Weights of a small mixture-of-experts language model, trained from scratch on English Wikipedia: width 256, 176 squared ReLU neurons an expert.
Below are experts of layer 3 (counted from 0) of a mixture-of-experts language model. Rows are named router (the router's row for the expert), up (a neuron's input weights, with its number) and show model dimensions 0-127. Each number is 128 + 24 x the weight over its row's rms, rounded and kept within 0 to 255. Numbers have three digits each.
Before each expert's rows: "gets" lists some tokens that make up at least twice as much of what it gets as of all text. This comes from a sample of Wikipedia text that the model never trained on. Tokens count by the router's weight.

# expert 7
gets: " ", "9", "0", "1", "8", "born"
router:126125122101177114098168072131157173140102127117140119146131118098113108086092144131143143124157153106120111136165132121150156128092136111107125121168167158132119103115097112154113154165136122133128139103124138150164136119100141148121129096154125177120152100114144113162135066143156084124118104099151105173124125143132105095148138158131183107085087117111128160154106129097135139110167
up0:094139127147160107141132077139130146145107118170137101151141173116130151106109078160166098121126177134122142133120128138138107123118106105089156116144156108099094125114117138105124143119113142148136098127120098132175125146133148116141139122105146139173132123105143143150164126151104132143101132115150140176149109110141099120147149113110146110138135188110099169124145155074153141104156
up1:103127085105088101109084119146165146129103157088094114187124165112093081102116131113121095124076123117150105144131153123119105156104144135082190147127148085168120107161106118143120137179139166139166103096087129114134126167136144112137135122115111149128128120134143155159158145134085113144126163120071144125108144149163119129117099110106158139134121132127149161169131168107161124114136
up2:073141125114127089126140132122173065161123175133199139137165164159120102168095096144141108155127162124138102121108145128130122179124116175127103080145110124116100099105117118145157123126159116122149132125080079149164136129101139113128106109077097109103144105088175104150126134126127118097138108145172116140118151121155133102113063115124131132131136103151119130104117111058123116129182
up3:094118172129162084136124115139140092129132123125139132138172126115119111167117128123125115143115094110144101127081104143155101175154111078118134157135141124096095123116162141136146126152124133183157085080110138156153146113170153096151135119118134153125083170123127092121133124121147098062133135103129099138130105109117143086125098132098165078148156172113138135134132155126122150117078
up4:120118122120125130107113133126146131177151087132123148133128100114091118141137094136113149091134152157153118091142139138117129116123116097109154114163140122141153127156120159124116125165142082135129128142112152128107161180122104126128153085088130116164147160134128129091094144105107123151134121088196149125068126141124123116160144113141126110164105146137094180098175137088156101122111
up5:096130097137143138148137096181174116124090114163183148151158139126119131151126093150117088133105131163112163116126149121134076140100113112088165123144136139089102106123106115075091135132106154145144103143115126126149167151119132085129099121110128139140109111125125165111132113123084097095108133113123155169155093100172107089151113143147149113153133160097119147173133170096111144104129
up6:116125102122161111136118096161155125117057128151148113146152130143145150100112103149146089116135161156121146127136121144158125139115080134119128137175154123093125122151114118101102113166123138160140112109105096154106142167088136083109110111116159111131124127062133106133143109148106109143126118146124121160111125080149096114134124106128147089111099165140111123164125150163129145095127
up7:100165109179163138103124126130166092156160154143137120066125152131097097170164143118114098149104106128142098148116126134120137147124083114142130175134081143096137152141134084123083126117090169121166105128116133122146119126125123108092134091137125163112119134122117122151126098106139115122068113151187110120140108100161133144155126125167169076160113125135110098135108184149095156134129
up8:124134145128130119127155104120119186167148128139154106135125099126095113089102138131135140185126136131116139082092074121130153116134127116096152132131145165109136131161148129104144175124142158117132118118099157168134169169134120131150097094175144142121123122170130142137155085128085133137114102116106121163108135143118130122173148083099127133094131141079096099083056096105129156160128
up9:139099153115093120136125128137142119154152151144116114121124151094132085123147113117109088170071125165194113119127156106097127124161176121117126145144122150159166113155113089148087121128153153156169111125102127106129137119112165104102115116142109103188157125111126115166125109158130154087101127151149136136167121094082151120141124117130106139141120179129155119177107133131120175112127
up10:151124101118115123109154145136172094160089114136129131181157125104147150135115137138132081151145143169169112117123144115095150130143132114160105100152091158132168133172149138118114130126122118124099167084109077128139114127139150143094108120148200143108127126136147156120115134131143139147139136107139112133060142102149138119143099133164184112153113116156095141137115121133145189148132
up11:124139117113136132105122134156121131111150120140127122162129111131125111075108088145158104125133103144123125169142135111168145160168167134149093131144161128125121115148065129131089092132117140140083184096142120130131105119100154160133135141151176100139099104109166101155145111109098122095145161162151108111141138108145128085172150148140133099122115097146163175123149105156140133119125
up12:160130106125181146131156131145149167096129132136135116143137142109151121126138091149093092120139155110097147126145114124107082141138136166117110138159167165134108123138088076151142109134164138133129142108173112088163101113119157168100130126127143092146112093089153141117135132129119058121157135124137134128118121131133086131126184143198094128091134154093108123209124174131129096103125
up13:120101168093104157142128118138167147151152096136093165115097153145100138137159132150091167158153183111119120121134124153148091147094155157164104097117065156135148135108080145151111129089112117138112122151095117144111131110133125150121133099147110155084121113131089102138085098105126112140137123131148127137113133133102121149101135143127099106134104134141133146092126124142091142156165
up14:121112138104120139131149116152130129181115104159114130144101145120065086119117100165114138135113178161112138139077123122100128173097147141124134058153159134081119144161136135127135129133118110122138110084135116151115110135118131129130114116155144159131131149143147099150115109132130138109132105100145116113088139156101133137148180112138148122172126131113120135138108184143140124149077
up15:180109133163112103120118106135131160109127100141162137125112141167141117124109145118124145158171087143142110161127109155147148178115087093119108136151142108142143055101094139166132130146195101152171112105147126171139115119115123113106151144131157150114118128142129106153171122121121145081091130120101118135100120142162126109081080141164153126095107159104133139105082119118105152135181
up16:131097173110119127123139109123108122127146113115108150070092179087126156141112142120141130124143130155149109131138150130112107099104082087118121109157167143127128150127108104168110142153136133154151102136153144100134112089146142132138138100134116091125131105148117126137085104160132100099153139160135152137185094134171112081079095142085100100129131131174140127136119138128111154120145
up17:095132123094179151133172138118137142127097153117116112120144106113094130106114092140122128093108098129125132099137154155149137156131130091137094111112160154078151138163116144158101096108140101141133144079189088104112104122138128094120125147173114101125122084126173116132130138109174070097140120092178147129106109102167102126101150169129132122078126131091130107114070166128086158140136
up18:162135119114109099115092126135112115115128102147137120103099102149103176117111122103135132099138191112135117111176121117094129126134103118067141144140143082094112092112166124112131147157135179116135142116121123122132126123172103145160085145152132151137139131124068160110117117113176108101091164095126140168115127159115127125160158101112131135094142136117082146176153136089169112140147
up19:069136130104125109123125112135168088137106126140137161120152124102097101095124131118121114133087151166123125081115133125117143159086108146124090100102151119119121096138096139126107124150123116163097142151117075175154177154079130141147092108127168151119146097109138115163129145156101142152092123156096151128091147093138143073124082140133176118183157112145128149114122137116115184155085
up20:155117109155141137116108107096134111135131131116088149121150149154116122118112153135099104147157129096075162138150172152127141140080130117120123086159125134113068104135087102166110120151128117149091121141109128124145142116135126161169172111122097136122118140170142165121176131132115144130137079099147107134105132112129145136128061184154155128133123112137166114131117107120158134137133
up21:096102130137127089186149112135132130137106145128146145126114173160140150142154133105118134113138147137127139130079129110098127117077139151112170152088170108169084119085105168103150142102097159165151097154154146133150172144125129116118150109125094146106139150121114142073119094192113129152145130167144112127151124104125123127099097141125096141133131137137159145088155111174104083138125
up22:112159138112126143095128086130080134128115110085133141124118113108154136104173147140161129139099111097116174137171094141150121128124148129124150098148095133121144118147147097143125113093112157091153145137101099127150110135115117130129154117144155103142134122100063104101114094151135103141086137073113172173126095114138135144156150155108121136094133127124115137109128108078113110153088
up23:152140152124133097099147119111118136115078088165187131169152125108139149110076136114099110118117098117162151106129114127115131107091118059107117094146130107139164089095119151106153160141186110131119110115164122179156143129114166131135180138101129106127131151139133133131160113144142129120137120128147140127132135141135145088121073148115116134119087132115125142154074111133094134129179
up24:088132102138119124136118119120156120102109137142125165127134134107133132117147083109120091152099126105129154177115132124129105110086111117089175098123101150128116086138096129114105160123119155133133081143132109166131138112149107129179118143089129121146181131151146149171151127105121161111147163141152141130102135139109116108139089118162081135140102124109108127157083117110148120075116
up25:108150139117073101104108105088116136132121135096168092130148165136070127093099143110120096099130149086098114133146140143132124145120119121061194109105171087129158120125159138117104097131147187155133103114121153170158129135172110153138131138147124138118136147087167055128173140121172154124141144139107113138167125106153153087147103137093181135133151099132137193112133124106137126108154
up26:094110157125119146130150092140069157114155104100120119092118164124150136134133117136122115127146161106095103101188115116138114172092137146099131135167142155133133116121125161119111139152157166115113136135102154118126117144144110103113101131136125175112131128105124091156150092132128082101122102136103110148126149138113103098125160128122170135098148096124099189110157146115141154121154
up27:116097177113134102104133128113183076135148103140110147135184137159089115122080111123124157130154116124084122124153110121133159127090085116119145107106129147130093107131135117148152134165160130112145093142163110147099133116131130115149158133168097097101140123166140154135112148126131086140154114116117151127146094131143149090118141138157086140164106109133088077119173098130105118117149
up28:149109151134120114124092127155124138108124118145108137126104165090141148074134123124161119115110123151149132120145132102116102084137109103114197108113095152121105109111093141121146128114149163178166131140119169125085136122106134081141142108133087107144136129147146122117155152154145080133167095127145139170160104135131107128079123110102094137104108130125130107105145120158128120121149
up29:146116133108103168114110121129136187121142104098109172134129117137110131126147149139135149145130173108103158144158120158127149141082093093095106147122130132104109127109132136118103118154157146089139136145129124185160150104154127120126126093161139162121155121145096155185162118131100135088115116148134139150065134134110117155163125109155184105128081108101127146146164133135099148159143
up30:117087157155168117123157094137106132152147151091166119130139096108139150116088156121131122149127134143123134130135119117147101075138112114121118149135142175138140142153119096115124147156111135116150166133105137124176180123112197146140093098127106121167126114127106178166104145130115096144147122125119105172136094138112153103155134147090171118125127145121128127156076115107162172138138
up31:114140093158124116152143099165133136128106124181131115128136137168110130112093094157152093147100119171090138125128169189142096131146115125105124113169157131128093138127085133102123136150144141169116099134106124141180138145095156084114111123124149128123134153103134146158176088161112122106079117107140118160159110116138099109139123142129136125123131164117129141165132166120128132105118
up32:146168147137134141144126139167139159138114093156142107122155140134122134185142112142121093150145140123143122098121085113152093110176130146121111121130165168118090112153111120123154155093151124162114102143149122138141098091122167107134151123137189067107103111114156112121096095156086068084142139144159106127117090125152151144175151136156141097076165118133137123150155151146108172134135
up33:131125089141170113120128138134110095185106109126129137131127120130125155136155115133093123106151129115193103094146161189119108160115133105086101096170089124121120186137153126158112114150115125070156139093068130096129116165109146111116155133139103130116145178149138101137135163121129143125143155083101144157104139153090128116104126150081164127102094152111097136119129137127098162124153
up34:143122167120130088111133095142170132127165164129161118153111115124109133164093131173133129149147127129165136115158096108177143144150115122159131169114138113136140114121156142136133158191130138119146099091087102076145104121098160134119106093148108122127153120160112159088100161127113092124143127124118084146136126134105146082101115136164147118121127131152106086151116115118133137102175
up35:078119144156106122133142120133132133127155115117135152147149175167109136103133128135149104154086121140115162162141152136107126186108145162157176134125155156107127061157126165152121170120116090141159136127140146116158131126156150147165122102106098133118158158129151117122139112128167092110133134135129117130127115102136112105153145138156106099140110140160151156143126177119122081074171
up36:133166125146135126137107099181141134131097127124175139104140147122082137097117087151151119126133107131120172143117121173148109143124113110102170123161191099096081090119079153066107138111136161129119061134119101125155168145127131112116125117138153104120117134084114140131163123156083114117102136119160116162114099094125090112136081141158130107130148176122083113158127152146127123110136
up37:175094153115095094125138113141126114109200166125147132154141166157125160130127149176141131161168150140134136163141117111156153138111128148156103155124130114145086134133140160152112161134133144111129159124139134152103150116096147111155135114148151128094138138136120151078158136132161105067159132145122123129135153119132120091129101138129129127129086097130102127115147096160076142091127
up38:074098139124154145140145110121126124132155103131108149107140110130123195132112164183113142139132084167151139112150108122152140077180135119118143152119133171128126103123125143140144085128119093138136120165104165110144139132110156137101113127173112093138100138132113181133118134133172093157151119112135105171153091148119100135100145183104114091107131141138129149125116121148132150139159
up39:142128167141143136117128100124119131180172112130117104120126108146121114071104107134094145134102097183158114098132135118104149102159131096125130136094144133091130164161091111129126126147116123126124149141123149132143162138108125129146131121157121094151116161141157153166102132108103142155136122141168132137129119141113145138144186149111142112116127142110143177143150121121173158113123
up40:117102159096107179132151105141165154110118128113133108141123165111122109101116154155139098143090111143096146121120137114106120109172132135139128111090186127148160131177088117155140078136121137133124125146143131104166128119095167136115127112131122111129152130112135088120130076167080121122078135135141152132178127095143104133088156134139115110126132105139114135160136162117144129105139
up41:081108163097144148143159061111108143131125119177119104153109104101112163110150148165112131143120159154139105103123136126151094136130135083113129160099151143111139140118065121136115096102111084139105123150152152106138113133144145108160140156157104122116125120152146102109107108125116128144111118123171134127133124149133116158118133089158152122119120096109138167102131166094104195159121
up42:132128089126126104163129102174143113149087110112180111119143130155132120142080074162181111146122111151085124133117131149128100146123103128126165105132161112090085116165092143097097149112149163173160085100116119121136159128115159124100134109116158107129128117111165158125124099147094110117101105133128107152148112105135094100092122138139130111109143127116111132144132183103139153095119
up43:106086136143139127099172124133150112098096123089125099094149113153123166160107099148126119087105126124105144081134114144139130127094104119110091139119159159155148121135061109150136102144129142141133147139119096086128155137115137114103153105143118116097110105100159115103112112145132082115140133126134161144108140129124108094135161142152167130119143106117122130183150159132118156041151
up44:132114070098095153149123107146160152122079122086106090143134094138152092063115180120146129153127107110090150136109148172144123165109147092135104092091168146162116120143087098138135112120140138123143137124117131123123145120102142111104108105183125127138129106123134138112117094106153103142074145138137150115130145074146117146151135144119170150106145117106143145126086118138130104128138
up45:175156124151094168153071147159115182140113103098170099092121126154146101130129127118107090145089133130113123097123159107113142116112122135122146164090123130139121143153133062077130151139182137135115114159142096127119120118101166127129088111119130097140090121104073134180088091110125101143102108118156150131140129102141155121189116099131150144116126111141162124160139125088153123150135
up46:125127130162122141153122135123082179165159131132163130108136128129069137149096156147181118181100133159165119151131149119149138107082161117134094183123129132119123157169135088122091172158135173156087175105102168174129141141065124150119131137140124089134109180108088128134112114109133094099103152111119141145099132157142128120135113154120140120097121106111153150106100084086111124135150
up47:088140165125110148116127100132109192131175112152112158108109091125105144151082135124124147138128144129160113119137107117193119106164122112117110162121158120099126145132120105088123117147122104127120140159078153136147157183155141123172091115128127142127140132131125165165098151105076084139139113151106123138105134134109124115144147142127158121101093117114103165131145117129113196128138
up48:116141089139130115156142071165154150163120157148154124146170132134103125119108098132148083087122153111111162118150138165120099115113121123083159117128160100105095104139096114099098146120119139164137083134107105131148129156125143101106091133102144113140118112082139136118117119150074151080085100137157097177155130117138086089117101134172121100140138148118117147154136140119084152100148
up49:156118089173107139135131113114170147146155134138126151124123098127143121151115161143064116151152115113141147131133095134180147118099123131098148143130180182155125109130147125125123138126120108147122100126137101151112108113162135066122103087125146127133126127124128147149135118116129094069124085132098132114119133136113141126156103112142107081095131096151167088154128147110108143137167
up50:121128129130135113117108130105164129128154118094132103122119154114119124125146134186111122130159156128080120079150149164141144117123118124131132117094109140122114115112094115117114133154127092111152142126146141074108091145113160161166093081167129111092143160150186094159116163097141111127107137134103154128183120096122139112137082145117136125132146103110109158174162114127112146122148
up51:124171148121120129104119130090135134156122109074172129128112143125142067162163126130163118164111078110151124137110134157156105159115120134133127080099138164114149129120154123125111162174124153096123097137094105109124097105106192133097139136132096114138151104142164115114092165091098106117113120146123129136125110131154130095124097156113149131128176115138168135130111135113164120088172